config = dict(
    n_layer=8,
    d_model=192,
    n_experts=48,
    experts_per_token=2,
    d_expert=192,
    d_shared_expert=0,
    activation='swiglu',
    moe_layers=[1, 2, 3, 4, 5, 6, 7],
    router_score='softmax',
    normalize_top_k=False,
    routed_scale=5.42,
    balance_loss=0.0178,
    balance_bias=False,
    router_z_loss=0.001,
    init_std_router=0.00659,
    lr_router=0.00299,
    vocab_size=6467,
    norm='layernorm',
    norm_eps=1e-06,
    tie_embeddings=True,
    optimizer='muon_variant',
    lr=0.014,
    beta1=0.95,
    grad_clip=1.0,
    batch_tokens=131072,
    seq_len=512,
    train_tokens=609000000,
    steps=4647,
    dataset='wikipedia_en',
)
Below are experts of layer 2 (counted from 0) of a mixture-of-experts language model. Rows are named router (the router's row for the expert), gate (a neuron's input weights, with its number), up (a neuron's input weights, with its number) and show model dimensions 0-191. Each number is 128 + 24 x the weight over its row's rms, rounded and kept within 0 to 255. Numbers have three digits each.
After each expert's rows: a language model's description of what the expert responds to. This comes from a sample of Wikipedia text that the model never trained on.

# expert 11
router:109099111163156094128092095096165131140147155095100151154109123130137164153117133124160161140154159117132146118121157133157155143093150129119104099154100159158101094111160163154153104096131134157100103098097100143095115151099159152159113158148094154113100110135147123101149116162121107162141160124142161150135103117106093097100095159134137106158145118157100097121131159115105099092126100095146098122157159097109149100159090161098098095108103138156149128105154110093163123155129144101169097106101138147129100140118132135116092095125121114118160147128153097130095095128149143139
gate0:117122169089135135112101144115141134154129169138127116119140135143135132087148172124135111149121139107125148117149148097153128153084123092134089108128108122126124112205177114105111104138106121169161140128105120096111145122125139160156149174107123137116165108132118113113104191158137131110133175122130166132176167154122095090081154160167129129131136140108109104120138117148134127069145122156128124163115103128087142128097097146125086136145109105104081096135135179087116123150158129114139095118144147122097120133111121161146150135160159128124084083127124107090131108160091133117
up0:114127088086121187095141120131146108109141116133132155148142103136146134118092137116135171078105189126123079122149159097113152144153145124130133141110135121109103152081140114098165152179134081108131106102139168100149129181137092136113108111138102127117153127135120163119116131096132121159125133133115118155146088096114150140149110160107146130148124134143134139103106139110143059137097121127117128105110140151102106086139073119176120145084172131177106118129100097127137118168151157145124135172140129149112160108187146120113120125156091148161145113141150127154135137130112140167
Description: Numeric table cells

# expert 25
router:109099113163155093129095096097166131139145154096100152155110124129138166153118131125159161142157160117131146118120158134157155146094150128118106098153102159157101092112160163154152103095129134157102103099096102143097115151097157152158111160149096153112099108135149123101148116161122107163142161125141162152135102116106094098097094159133137106159146118158098100121129157114105101092125100095144098122158161099109149102158091159098095096108105139156148128106155111095162123158129145099169094106102140147129100139116131134117093096124120113117162147130152099131095094127149143139
gate1:156131124149154112137111139165151127149166090167131077112183141145155097163128136107117142163113137130146097156131104131144134140135084166127138144162135136104143088150140101107163143112135134136112135108100104118102109138131156103164142089124103135181126115154090137127123132156127178091102127117134121116147129154140143112083105140122157135139136124139119102182129109168126113099118163148086102148148134122173112104132120132114123084113161098131050086097125138088118138117102108148123114120107120151090117129152122125085127073138133151109142163140166156086108098139111176137
up1:124117128122144109133102081158133123139141130128077116109100126110138111136138132162163143136097127098108090129079108175108114126175126150114174126126159154144161155131122125135097133137158167111114150078146161135102128133152127120139089157124134148146124098161106104149141085148123140100110130151124136108074143100102121176129128098153186086160184113106082140115124151089161138116137130145116146122124151141125143172158154111112131167116138136105118070135130146134126128127147148147132118121164184109166151127119111149146109142105115129149138104075150129076124105160117102078
Description: Row-ending line breaks

# expert 40
router:109099112164155095129095096096166130140147155097100151153108121131137164154119131122162161142155159120131144118119156134156156144093151127119106097153100158157101092111161162154153103096132135159101104098096102142094116153098158153160110159148095153113101107136149121104148116161121108162141158124141164152135102117104093097097094160132136107158146118158098098123129159116105098094125100098145099122156160097108151100158090158098098095109101138155148126106154111094163123153129146099169096105101139147128101140117132135116092096124119113116160145129153094131096094128146143138
gate1:072097089169152092139135096068173103127119124114110113115158122154108110138141140105108151133145160107119170119105101118135106110143062109151100144116106085129143158114109104139111138152128091099129150134148092110099157124108124182173135156142154152158140124104137158099134150132122143119097108153145125124145124098148138104123125147126153120083124142134106152148140144146142102113183117140101167141119114127127099099110071157148146119121141166115121085121111128104090130147158141189142149119145158141111161138111127160115107111161092133091150139094105112134143184107112145145
up1:138110160128103078121146156124137133137113141178128137134105150140164142112116147070131132114094145115168080085133137099102090131090128132155148144161102159155113075138125131132117163154173162119157140124146122153125144097115110124125128126137123099134079133079113123112112107113113123108127101169126097168094124121124134140106121081191148107145162149137124117131141088113060137118085155155147161123122184112160120122144134145151152097087119134153114146140136068150141148112128090126119156164122152106126121146140130163103133112120143099124111165102152108146133109138157107163
Description: Commas before years

# expert 35
router:111099111166154091132096097095165128139146152094101153154108121131137166154117133124162157142156162115131144117119159135154156145095150127119105102152100160155102094111161164153153104097130135156101104096096100141096114151097158155158111158150095153113101108136148124100146116163120106162143160123141162151133103117106093095101094160133139105160149117155098099118129160113105099093127100096146096124159159098112150101158090160100096095111103138154149126104152111094161122157127144100169097107102140144130101138114133136118092096124119113117157148129153095129095093125147143137
gate0:115135101101119147140115103182136106093139145174134142133131120133122170147120145141148131129151114114142148164116122144126131133115153110126112134128130164138120144116150136164127150122072163104097091115160138081147129120113119137110119124136108135093129119117145120129131113132134089118064137139157127109107155147110160138154119154121164169185176080144107080154116134140146143135122088125145113116151138141075138091118124169090139165162103127120128157134156115154148087106131089144124152113091083103158139131139103107097106146095093167112133178134078142083128095121153132185
up0:111124107133177121134138146093144079107173108111129168092135181144126123160157128077166138138124114128080109100108122104142125139170133094100121159102164146144141113075113115124127117130173124133111142125152129145107143106159119134134117142086126095140142128177161119121132117103070141149156149155111129146128135124132138148096138141112161141142096110132115059131096110122130082134121095127129155106133134071124092147169155099145170119160132078143121130098125127171130119158149120135120088137127159136141149137136099143116177163140140111147151099128139103114119174173139132097
Description: Infobox field labels

# expert 2
router:101105109160152088111091103099173142145155146098093158148113131121148163158114132140153153132148155132126133126119150155157160142097146144122106101157098167149107092114169162150164103092128128149099111097093099151102111140104165156151120166147100151123096098135143140109146120156128092156151160134139166138138110124091086097104089166122138100157154103147103107134135149121097096099126104100134096127155157099126147103145091155102102094097102135160157124115160111094153136154126137102162099109098131148116085137114140128103099101115135113127161156107151096137099102133142151127
gate2:113132106155138121106161132145159128148123136099107081106099146087144170158088140126097175124156141164152112155138112127125179088122129118129065161103123084140097115148122096122153132127143105141150133145135121139111135089140093113172172152136122133108132123097108119147142089111171148122102128105116154167174095137142146130101156167148130145152130099127154106133124139091086136130154091159148130144168136137143134125144079095124151100135155150081129143116103176126097090173099129122127108120124127152153104161128157128130098124145115090157121143133142087102096127178118133098
up2:124110138135146118166128121179102129143138134121130078095112106124106100113131142140129122164115114141109123136076155107127129180149138110149136132095138102113132131145123138134132122180156138083163126149147205133141133136128121189098167123141103122149089139119165132126159115120139105133145152082122099124152081095142126118153099109091096101121192114081145118111118162103150102096165116135119143091162102140118092129151145121083161084139118128152167140112146120163120111149154123151145131145134105125132103117095092112099115140103136200118142111093151145151129136151137136147
Description: Sentence-ending periods

# expert 5
router:110100111162155093129094096097165131137145156095100153154112122127138164153116132123160160141154160118134145117121159135157157147094149130119106098152102158159103091113161162153152102097131133158100101098095102141095116152098158152159111160148095153113099108132146123104148114161121106162141158123141161149137103116105095097099093161134138108157147118157099099121130159116108101094124097097143097123160161094110150101160089161098096095108103141156148130106155111095162122156129145100170096105103138147127100139118130135119092094124119113118161150129152096129095095128148143140
gate2:134124114124113143106127081161154134132138139126150131104087113139103122132104117145111165144123079149136173066096136128090108126125142134095127112130158158146148160092140132108163110135128108125127124142142141146138111086148151176124146119106142105143129171112119113105087118144128112108147136085113088163195102138150077128100073126125147184138116121118118139137138155076120099151140118133155129133155143126171102150136117128142165161106098125096115153146112146092166063118168126113148120174138147157147106121109132111134097123147170131152122110138124121117088103120137145193
up2:137147127160119119083088127120129097129111108109109089128092136129151105165116140119142142130101113078136124088154158091147106136120092108138173140096100130156135124123169113174130183138144121129091116154120153096183144150147068140162123145107156159110085116145125165096127153154137125123148081146098115178140133141150117101114127140132170137117137138092133147112110106157134140120163168140167185120104156151164100101153167141127138149108123092161175104152098113124116120114162137119137109113104105152089123116141114136102154081121099114114151141167137110115145140132142125131
Description: Table cell numbers

# expert 37
router:102109105183121089128095103105144129154153149091122139169128107136117170150098167154168153121153139116130157129112134134150133141103152140121130084134091141156096115116145147142143118122117137132082112091114137153078127137096159149178114153127111170137090108145152132104106129152121109148149172143130197142110116103091120123106081159134153131149159131170110074139125133125126111113103073094142093128134137128127162071148115124130097090106097114160137129115130105100176142152135153105160110118126147135156115141114120123115088085153130125142182142132164101108125113115127125121
gate2:207134137153160121145171117174142092146132143130101138160101122076116139146131147145141134096109104153112107096133110122099130138101155134136111124133149142122142138146142157112172127115129155151112131123129159105164082130102127145155157110135133172118123123114152119192105121141116128109114072157139141095108149116131137149114099111116130123106107154126118118138146105125072094124082158081104137096097118146136117097107093111113161137156129131115116102148120164158094116132130178106135120110166157087140071135145082165098170181127144108136100140122123127169153106150117127118
up2:145137119113149149132180170142151101142158113142111164166103139156115150175123145133147165109124086156126149119120113177141088158090100133145098099161137164111152149133118126135149108100159165103159149096108116117116128119061139128155135123107116149096111126138129101169115145168105133125079068140121136116087150141134149116140113111112161106102113148141139055145115107136109127137115096139098141144112129136109153153087131080133174105124153154095095101158122141118106108118126104148151127121138162116120119143101081150143168132103157145097105154103098140121109137157102113121
Description: Years and date ranges

# expert 38
router:110098109163155093131094096096167131140146154094099151154109123128136165155118132126160163141154161116133144117121157135159155146095149129118107099153101159158103094113161164154152101095131134157101103099099103141094115152096159154158111157151095154115100108135149122102146115162122108161140159124143162150134101117105095096099092158135136107159145118157097098123129157113105101092124098097145100120158161097107150102159090158097096095109105139156148127106156111093162123156128146102169097106101139147130100140116131136116092097125121113118160147128153098131097095127147143140
gate0:112082145140151121079141107141110105123108132101103143142130118130134106138136152146143160106169093094148130121133148158109157169137187120138132135142135131093128102102163127129120142158145098129120130121117108133100113136077132163101101129127128127131145125131075146146112139138145098109174187144189148154094156127120120107125126143161130116122101121151166126158077144159158144183148146077122115097121135112127103130113103127113134090142126093174197129111110104133144126083145089125095101102148160106175120154116095137141148105145157172128112113114122139131087094114127118094
up0:120094129101152161135163150148149114133161136085112129155126132110147107128111138122131185168078178156097093127126122068157097090131116150136126113111115155154085157108143145127136121112115114136117095148150127135126102130099110098114093133155161157068128143136176183105154134134144123150097115165120111085125115121150119141140166133128150160153112116168124135139135108127120087129142154136164159110138134168101101087093136101113074109121120117137108125124161097122147152142103125164120100079084128149106068146125142158098153151150121117163120146121121110123138159128111120147
Description: Commas, pronoun objects

# expert 34
router:109100112164155094129094096096166132141146153095101151154110122130138164153118133125160161142155161115130146116123158133159156145096150128117105099152099157155103093113160164153151103096130134154099103098095101143095116152098158152159111160151095153113101110136149122100147114160121107160142158124143162151135102117105092097100092161132136106158146117159099098122131157113106101093124099096146098122157160096110150101159090159097097095110104140155149125105155110093163124157128144101170096107102138147128100139118130136115093096125121114119161149128151096130095094127148144139
gate1:141145110135129128152124093148147104081087152131155113166111171145137128103120109152141138155177105111109112107132131123100156142153130162117143161138121154159134132127106143123094108133137145134092096142150135154094121129102118133122127110179148144122118115110132130103173119121104152138150148117151075125199156166144115076145154152122110113123160124174131152134110135095120114129093120135118131139160114120084159129135152134089118116203127115185082110172122097144075155164111159120177128109138096119129138117125093120087124101118133127122154151104141119100106082119138107095
up1:155114168095119182133120144120124146141190085138155155103135115148119114114141139159158132103108091122114087112136117124155138157125131127106170094144131148100166130126126163162113145113146142091166165125095149127133115110130140187118094148085125108119088098157111124088175136119133152186108119109116148128153080134124115135138140132147116126163121095148133086147166120137147143149091104097181146123111160094124141082147116126138096167110121155098154100128082100133147131131110116100091085129169122162111134114149106120111162145080148150136120119138107128120104166131122136134
Description: Education and election tables

# expert 14
router:109099109162155093129094098095164131138145156096101151154109119128136164151117131125159158142156161116131145115119158134158155146093150128119106102153102156158103093112162164154152101096131135156102102096098099144097115151099160153159110158150095153111100108135148122101147114161121107164141158123144161151135102117107095097099093158132134105159147116156098099122130157115105099092125099098145096121157161097109153099159090157101096095110105140156147126105155112092161123158128143100169097107102140146130098140118132135118091097123121112117161147128153097130094094126147142139
gate0:136112090136041113171130142072146142135112111168135137122118117158145104157147152099140159098130110139126122158136164158122158132091115120099106154163105131160137141137180082113144125129153122133113130124109130146118100082158127150128103206150155149150101140086143155140098135157119104135151148144127149157166115131120109126143122135116127103131073148106091146154092100117157131135135120099119116145144132123114130154130122109137119081112086153104147122095117148167137119133097082154125142116099179116132184112099114140147121106167113121069122135124100122104127141117159139129
up0:150162133117120129094122145150124112128106118168125117162155171140146138126128116172108118161088098125128119126115175140157123111095100122118144126140098149128165093100139182158098130092149138150136115133138169131138089158115138145126133139097145123135144161127155124109090116130093103112133130083079101133137117124146143150167162146086138137125100126148108104148123122135078099144092112142165125133122134172136183108101135155137117139150158110128083071133102151079105173120097134119145132118103089172126102120154154131076128073120116138153117143109140126114075157109085130142
Description: Codes, numbers, institutions